config.toml
n_layer = 9
d_model = 192
n_experts = 64
experts_per_token = 2
d_expert = 64
d_shared_expert = 64
activation = "clamped_swiglu"
moe_layers = [0, 1, 2, 3, 4, 5, 6, 7, 8]
router_score = "sigmoid"
normalize_top_k = false
routed_scale = 1.41
balance_loss = 0.00172
balance_bias = true
router_noise = 0.3
init_std_router = 0.0157
lr_router = 0.000423
n_head = 6
n_kv_head = 2
head_dim = 32
vocab_size = 32768
norm = "layernorm"
norm_place = "pre"
norm_eps = 1e-05
positions = "rope"
rope_base = 10000.0
rope_fraction = 1.0
qk_norm = false
attn_scale = 0.177
tie_embeddings = false
parallel_block = false
init = "normal"
init_std_qkv = 0.0257
init_std_o = 0.0
init_std_up = 0.0257
init_std_down = 0.0
optimizer = "muon"
lr = 0.0019
beta1 = 0.95
weight_decay = 0.0
lr_head = 0.00477
grad_clip = 0.5
warmup_steps = 200
schedule = "wsd"
decay_fraction = 1.0
decay_shape = "linear"
final_lr_fraction = 0.02
batch_tokens = 32768
seq_len = 256
doc_mask = true
train_tokens = 302600000
steps = 9235
dataset = "wikipedia_en"
Below are experts of layer 6 (counted from 0) of a mixture-of-experts language model. Rows are named router (the router's row for the expert) and show model dimensions 96-191. Each number is 500 + 50 x the weight over its row's rms, rounded and kept within 0 to 999. Numbers have three digits each.
Before each expert's rows: a language model's description of what the expert responds to. This comes from a sample of Wikipedia text that the model never trained on.

# expert 18
What it handles: First letter or word piece of a sentence or paragraph, often after a heading or line break, such as Lithium, Trichastylopsis, He, According.
router:423508455456495542497526568473521433490561497536363486508570531464482483453480500475501451508547529475506503461527534486464461459486432555475515499497542508457495530580465570527632457403490481475526487472500470511481486463477573455564460442491526427430511540673458515475598507521442465539

# expert 5
What it handles: Opening parentheses, dashes, units and symbols next to numbers in measurements and infoboxes, such as (9.9), km, sq mi, mm.
router:518482487540456476483517497528507490495632527510449526625476524503430546502487496423525471506513562458546504516455478475413374447473502573558506482459437506434586610562459499493509513467410490539445492517476507473520541393473466463511465454502576378561493494566575455490498451528480508430

# expert 33
What it handles: Abstract nouns for activities or concepts after articles, often followed by of or to, like efforts, treatment, issues, development, research.
router:432422505499482478504494487502549503549607515510454586514506465489493546542470422504523546462611487440471534516524481474393493524505439523505505513502455504475546491522457521507512466426589495512526610487440510551365590520449563514533494488407483381478524541582476420500585527522436454520

# expert 58
What it handles: Middle or final fragments of split proper names and rare words, such as -ar- in Taffarel, -ton in Sutton, -hurst, -worth.
router:548476573486468504440506539472525506542487466495408474508587540481484542379469480459558435527502574464455485516545428506489476448430475565497629410570485475375560572529517548557481421489543420532514514430455550508534602490456533458581521452441438491427510493530428510551535518569464526485

# expert 57
What it handles: Common English given names starting a person's full name in lists, tables and prose, like John, David, Robert, Bob.
router:461402573517493596440543497459522551472544500473498428612546517559515458373478437515515534489475534534471451386605504533513443443397430483479523496473482472465503583542556469580521499410563476544571467493405517485523501516482473458603447521472402515434485440624533472412549464517465523436

# expert 62
What it handles: Month names in birth dates and infobox fields after "Born:" or "(", plus table pipes and colons in sports results tables.
router:418485556511457554423564533529572465541558488526494508529444432559529548539512521548649474555613486506453487396624524498514470409469523501457519531466487529427510466522455565474521448372504494547521510527444553590499524504488506418554505475408467458493469592550394520483553516490597466418

# expert 28
What it handles: Capitalized words inside names of organizations, wars and countries, such as National, Royal, World, British, Football in "National Football League".
router:524490577541443518505491475464533536410470486609492497547486492521459540464458422492443493629524572517496490463451467506332409488443476540454507444607553491519499510572586517517510462366493495481471534444533576496481527519538502511498466480519370513529589497496552476493604458524442521511

# expert 45
What it handles: Short subword pieces inside longer words, often after a prefix like c or un, as in sec-l-usion, non-dis-cl-osure, em-per-ors.
router:400478518453349514425563580445486469494490524443398539485577427524553483418319476476556521471537528474511547480527487476502417531560450605590508469592533473526572590543544467486497434505502488452591586500404484548384568486484553461482507428527515503492478549503424424465540525528389456548

# expert 61
What it handles: Inner pieces of non-English personal and place names, especially accented letters and consonant clusters, e.g. Mötley Crüe, Grönefeld, Stjepan.
router:399512507418485495500515393436492477500496429453457619518509420538500481440474442484479497445459482511441522452540479598494485396479461559515488532532489537508572500510497515564481362531524469489496494512490484543503536485523502455508533474454491523464527571550450428469490544509515628537

# expert 32
What it handles: Dollar signs, backslashes, braces and equals signs inside LaTeX formulas, plus some periods, line breaks and ordinary verbs in scientific prose.
router:481455504442430500509516467494540401491493506439443547550514547514460545498522522422544429484562461485457469454491486596398493473503418491467546474480529466455593526510393531526562420447511469483540500533416530549474561417466514480539507503526446409462576570566549530423484533529481505432

# expert 29
What it handles: Ordinals and superlative modifiers after the, his or a, such as first, last, most, same, second, in career or ranking statements.
router:467467488432512585480531510521497522403481559507430538527496494466470512497416526499453536550541579463496388461519512557488422486487467528475494492494487446507472657507418475511550373528420474471506515495488551427381517379499549483500487532493583523486482519540497412539472445487486542502

# expert 1
What it handles: Raw byte pieces of multibyte characters in Chinese, Thai, Greek, Arabic or other non-Latin text, often inside parenthesized native names like 襄樊.
router:416439562465405534493567528455480487452482498418453565517490539514517481435463388436566441574497562456453490507510518483482499512505549518549647478569485512467605531551529528495536503406435504454544482526359538502468510378508531448520478401534503504514529585493589521543560530524539582505

# expert 39
What it handles: Final words of sports, racing, military and institutional names, like League, Cup, Motorsports, Force, Championships, and asteroid surveys such as JPL, LINEAR.
router:533518557532476475487516474529548491541558513522496507531464481490507560510498389469528423565533508455472427412532430602508437483377484541561483480465500503444537477597496561510484492443419462448468631506550491590506572508425555499535499387475486520508609509542432528471484432604500498383

# expert 54
What it handles: Closing parentheses, quotes, percent signs and closing == heading marks, often after numbers in tables such as (33.8).
router:505451498482424423468546532540514501488619484491463521507588424510448498481446540525597547489436453464502413449451494511370485531554475473523518508523470395441645505468443475484509451519486558506437491479455497535562508548472531461537526482544498548528523527546424470512560437548419466347

# expert 46
What it handles: Possessive apostrophes and possessive pronouns before nouns, such as "duo's", "women's", his, her, their, its, whose.
router:455509490525445501456525482563507483477438474456506475577498418573539533457464487523595444539469511470507462470512484656460496450420478503513463550620428474532455523458564575518507452553411347515480595466370526559460540465513581504565491467542427502513485528562471547589476481490499548477

# expert 51
What it handles: Field labels starting infobox lines or table headers, such as Date, Length, Distance, Born, Coordinates, Preceded, Personal, Genus, Total.
router:490505450541496507465507388523499389478510507430446586553440529523544529459531479507547492561628610470478548495483439557492408530555437495501538521544487488479504484572532479506525389361403509442526503457491542502426529518493598474545470497421460425513477490650598490544510350497479456511

# expert 49
What it handles: Pipes in table header rows and markdown divider lines, plus semicolons in stat lists, e.g. Average | BBI, Points | Position.
router:550512604403420520512524467471483476546576528613544444497551448536496513499461493498486523450484593487510500471472510465487376445505551507544469440484426452418527499539465513460538452515410532454496490486420534509518464471460562445532489442536568495519489590607437476490442549549539466460

# expert 26
What it handles: Direction words and location nouns in geography text, such as north, south, east side, New South Wales, plus nouns like room, house, areas.
router:456483562495539422544521546429487530462586499532500478566480538469440531424338505470479328489578450519530517543463485529466492505487491474502559481578493501487637494540445597501514499364563500511427550489429575493514492513469439493487506525458470553486468473530525511490596516567456480551

# expert 15
What it handles: Words inside quoted song, episode and work titles, especially pronouns and title words like You, Me, I'm, Love, Who.
router:427545437391491557526573459449497476469417535547494519475518458496468490518440529523581457530472489496474493539578481582488489520455492510417561453471575480484539565546498490511599509501471433457578494486476481491440588477523573453507429494471437489416491487451506421490544557644455579523

# expert 20
What it handles: Dashes, colons and periods opening an entry in dated event lists, timelines and infoboxes, such as "20 June –" and "Launched:".
router:547500500539480552388599583474603457520514508460391543610555535492434515464470479484516482555639509535478487475492475504504386495457461538470476493583477517386533542500437532518528377500535495595538496487496506533517591431449508470524508427374533376499536552497561430547591461526446486454

# expert 56
What it handles: Inner digits of multi-digit numbers in tables of votes, percentages, prices and scores, such as the 8 in 68.09%, plus million and hundred.
router:481435523497450533459502506544481507441495549584425503500471548492508575523465528432519483517500543444387493503475469530537475517513521589410544451560452470472486532515480593465462482394539463445524499456498502609554527515434481444553545500463516488522528617550491439489478484568512636507

# expert 50
What it handles: English surnames and surname pieces after a first name, such as Smith, Brown, Fisher, and -ough in McCullough, plus pronouns he and she.
router:519426507518464560474575513459527477515505533523498481532592477508480525373478439489506483504461553441452537482524474589402484435374447533489590471492494487467578511538526613592577482394509441498539481519450482547497533527479528495572523450495414532457480532597422387465596466520503607438

# expert 9
What it handles: Non-English particles and pieces inside foreign or Latin names, such as de, la, der, des, van, and "et al." in taxonomic author citations.
router:486439465406447499491533427418634503507479434520448543486588493568432528467516470453491469497514472497447514464464446610498460436475449610475588529492473506483632519502510475527505545456465468564573476487431479620490576528490473479505451492529532498450590427555526511508477524495536514462

# expert 35
What it handles: Quantifiers and prepositions inside noun phrases in prose, such as all, both, many, various, throughout, and the prefix un-.
router:486510514458484449468502510426477504481490439512486468530543445473458473493494466454473479522590578399494527493521444542482506457477504513442597481536471538468609514567376544506570486461574476584543555415580510515445492474497489479549489460436501517397489548660500500498530451478434459532

# expert 43
What it handles: Country, state and city names ending phrases, usually after "in", "of" or "United", e.g. United States, Germany, France, Aleppo.
router:577522628517426454497513598489535525464571410515511443579633492502506588468472479493473341639519493490490545459544463564427403503419547534444505477498515456499580467564501589589492460428517509489490475422561478544463528499479497505536508497503449527496504488524525435478565476546459535434

# expert 4
What it handles: Articles, prepositions and scoring words in sports career or season accounts, such as "in a 3–1 loss", scored, touchdown, consecutive.
router:472490509473506589539528414459534522460550528471398487627556543524534494441475492517537510482565492428447343484487462509520505509523493544440478510517388489489541470509464533509518416511401488452518575509464534489454511461468507464536358463408483545397466606525417449510408383529456494519

# expert 13
What it handles: Digits inside decimals and measurements, especially coordinate decimals before °, plus percentages, altitudes and table figures, e.g. 26.72417°N, 20.6%.
router:494534570430504527421538526502509486491497545534398532523505563454435552480411498466555480501482532504397555470524519468528456481554530626513491403532436484505502498498450564532473506337515515457454537498472561652567570543456503424552519486447530530502540574551526420451487442516531610512

# expert 52
What it handles: Auxiliary or copular verbs and adverbs after a subject in biographies, such as has published, have faced, was, also, et al.
router:546442504366505507486535475437558521515521434512492592538581520482460478442526431460530513488519493453480504397485475615466517423422461581507579496521473499443599539570437556517526448416496321522557532469470504582493605505454551513511490431466532481509602486551512474534521491508587489445

# expert 24
What it handles: The determiner "the", and also its, his, their, after prepositions like of, in, to, as in "by the", "at the".
router:486440473549478568476518510499502368434600492555473536501444539526437516481402531493496447544539577428460511409487493470487401500534586508461454517516420520563539464448491443635516408443454550521491502454435515578566467452504475521505442544513407532482490566500487519609491532536471522456

# expert 60
What it handles: Space and first piece of a table cell after a pipe: vs., decimal points, digits, plus signs in sports and election tables.
router:402528502508480549511623504511524454473482522450424499554474531524469531493487368477549490523606530491368472517534503464496453479516463516409550466516560460474566531524499532516575439449444473478485515441445546509524533400478490432498429478403546458442519500480545457512465411558514546460

# expert 8
What it handles: Place and institution name parts, chiefly American: States after United, Carolina, Texas, York, University, County, School, and adjectives like Scottish, Republican.
router:542551645490456520499518455491490480531472474565498468532569491554466497484461408493499535601512532473503487442521529473453439489474500489444458495477556478423583524558485494629519482405470525469467596409486511551492501475490497488499505520474476541537465458523482488444503383634495580404

# expert 7
What it handles: Articles and copulas opening a descriptive predicate in encyclopedic definitions, such as "It is a tributary", "is a state highway", "an influence".
router:416503508466533447479526501497494406544605419536434590542487544471374483467478508500518473534564502360518507519518489516492463485414488525495530510547469489476483567512404519511527454450479521478492629480500473512524494467467578487509479504445514512494455497551620533506490488507451509469

# expert 12
What it handles: First pieces of player and club names in sports squad and results tables, such as Steph, Petter, Arsen, Glentoran.
router:413413473520446481481557456519513522514507489481453448614505491607539467494452501489536449493575535508383493465541472519487495511482464491433526492522472432474539537561562512485482384482491493537574471473494607447531544469510475424572404451396463573418474467531564445564433487553474529551

# expert 10
What it handles: Line-initial dashes, pipes and == heading marks starting infobox fields, taxonomy lines or section titles, such as "- Genus:", "==History==".
router:496544445528523506424499527472557406500595441421467505523444463516429534425484523482542418504462576549520488449601549493466370491368468569510508518612495421507502514540409535535484517534526496450541642421469492473439491474471465443479545533392470458511508515485574500543558412555459557471

# expert 2
What it handles: Common nouns naming an entity's kind after "the" or a possessive, such as film, band, company, station, genus, album.
router:607484564519475477526454461549489448381589442569519483531544455492449570521444419486498492553504496526501446372514415524469511515393565515566502502524400473463588571534546518513485533470479451486493628404490458512442565518476448490505470500485472469530476478583450515505573520504472542495

# expert 27
What it handles: Main verbs following a subject in biography or review prose, such as took, announced, joined, wrote, gave, called, mostly past tense.
router:525437457419555511519485427487547545566587439437536485504599487506525509510520475501480487481530524458497429414505507577477421502450514584511482475591405497514445468517483571560441540490525492516443522522512515495423625485409434483480559472400461471519569637483432398547615455501451523500

# expert 37
What it handles: Short word pieces right after a capital letter or apostrophe in proper names and rare words, e.g. Fiske, Tisza, aisles, Derrida's.
router:398552502436432475519498458510535497401492379541371568471446401674533547535460382504527449456530494522521538503486541567459446477443455550471539497476528544469495455488472472498530377555559465459517517516469507463473533443442584492532489529390493509526525563476555487457507583555415528533

# expert 53
What it handles: Auxiliaries, modals and verbs after pronouns or to, in narrative and quoted speech, such as do, would, could, be, him.
router:407406454422513540491526486469546497558460540484485419526520497608448522477498520474500465509551459416463449533487485520529472539468475525472534495532512492507486454514412671515523517466562363437593496538525487527415606477469664464495523508539470511481494538494446410567540555538476502505

# expert 6
What it handles: Word pieces inside Japanese, Indian and other non-English personal and place names, such as Sh, Kh, Yasuhara, Hirokami.
router:508490490492472445402511486524462530512471463449526492489526516509455512467451480486583505544474523515475530461552431487485438495516507533377566529581582487467573478534606584596489517493492456481489468484519513473528485453481533481505541457512418506447622506573429437583491563530561522450

# expert 31
What it handles: Pipe separators inside data-table rows of sports results, schedules and lists, after dates, scores or position codes like MF.
router:484489522476435561443529445530571526473561470488514495487561537515502582491456415391555541491497618551497372412506426487511417473498483522510492488522494510483609490525489476479509500531479470595505474541463512477531520533494523468572375497457440520496520639486425526585441462567546459409

# expert 34
What it handles: Single capital letters starting model codes or word pieces, such as V in V10, A in A320, M in MAN, P in Pál.
router:430451512467514503528555543474488510527504481572452499527507443465431534489454433470477500496524524448492511492522450520507426480455445511430609480535493531500513532594510499476553475462395443474587507477474527559548506470433499490500436416494521468517583595653447522469496541541448572484

# expert 23
What it handles: Past participles and passive verbs after a comma or was, in articles on albums, films and events, such as released, published, held.
router:543490445462529465520537514538485415434600539494548478526646510520494472491480504506582393461565568453484472597600511574443458493477456517490475526532409452479482563552524459526611541533559500515476510436523446505426530467404462472526526458361513390528579582500437404490430501499496555504

# expert 55
What it handles: Numerals, quantifiers and descriptive adjectives before plural nouns in biology and science text, e.g. several strains, small flowers, Three males.
router:418560490436497551442552531464551497519497370538480465485516454497438518415493452419487523558553567477453527537478495535456428425401425530513528487473444444468537509564446577486568439442542493590540579446466566502494513546478484510536472481515556453430497544559488515573599431548450546474

# expert 14
What it handles: Word-piece starts and middles of Spanish, Portuguese, Italian and French names, such as N in Nadal, São, de, Castell.
router:448507483369464408466593431450520533517553484400520508506576499559467472469533467446518444507494536519483483433476413537471431448513485516491509527483475469454562501574543536502473563475461532442505496519522511553466555500501484461561402334534485564428486471493442447466445498561577540532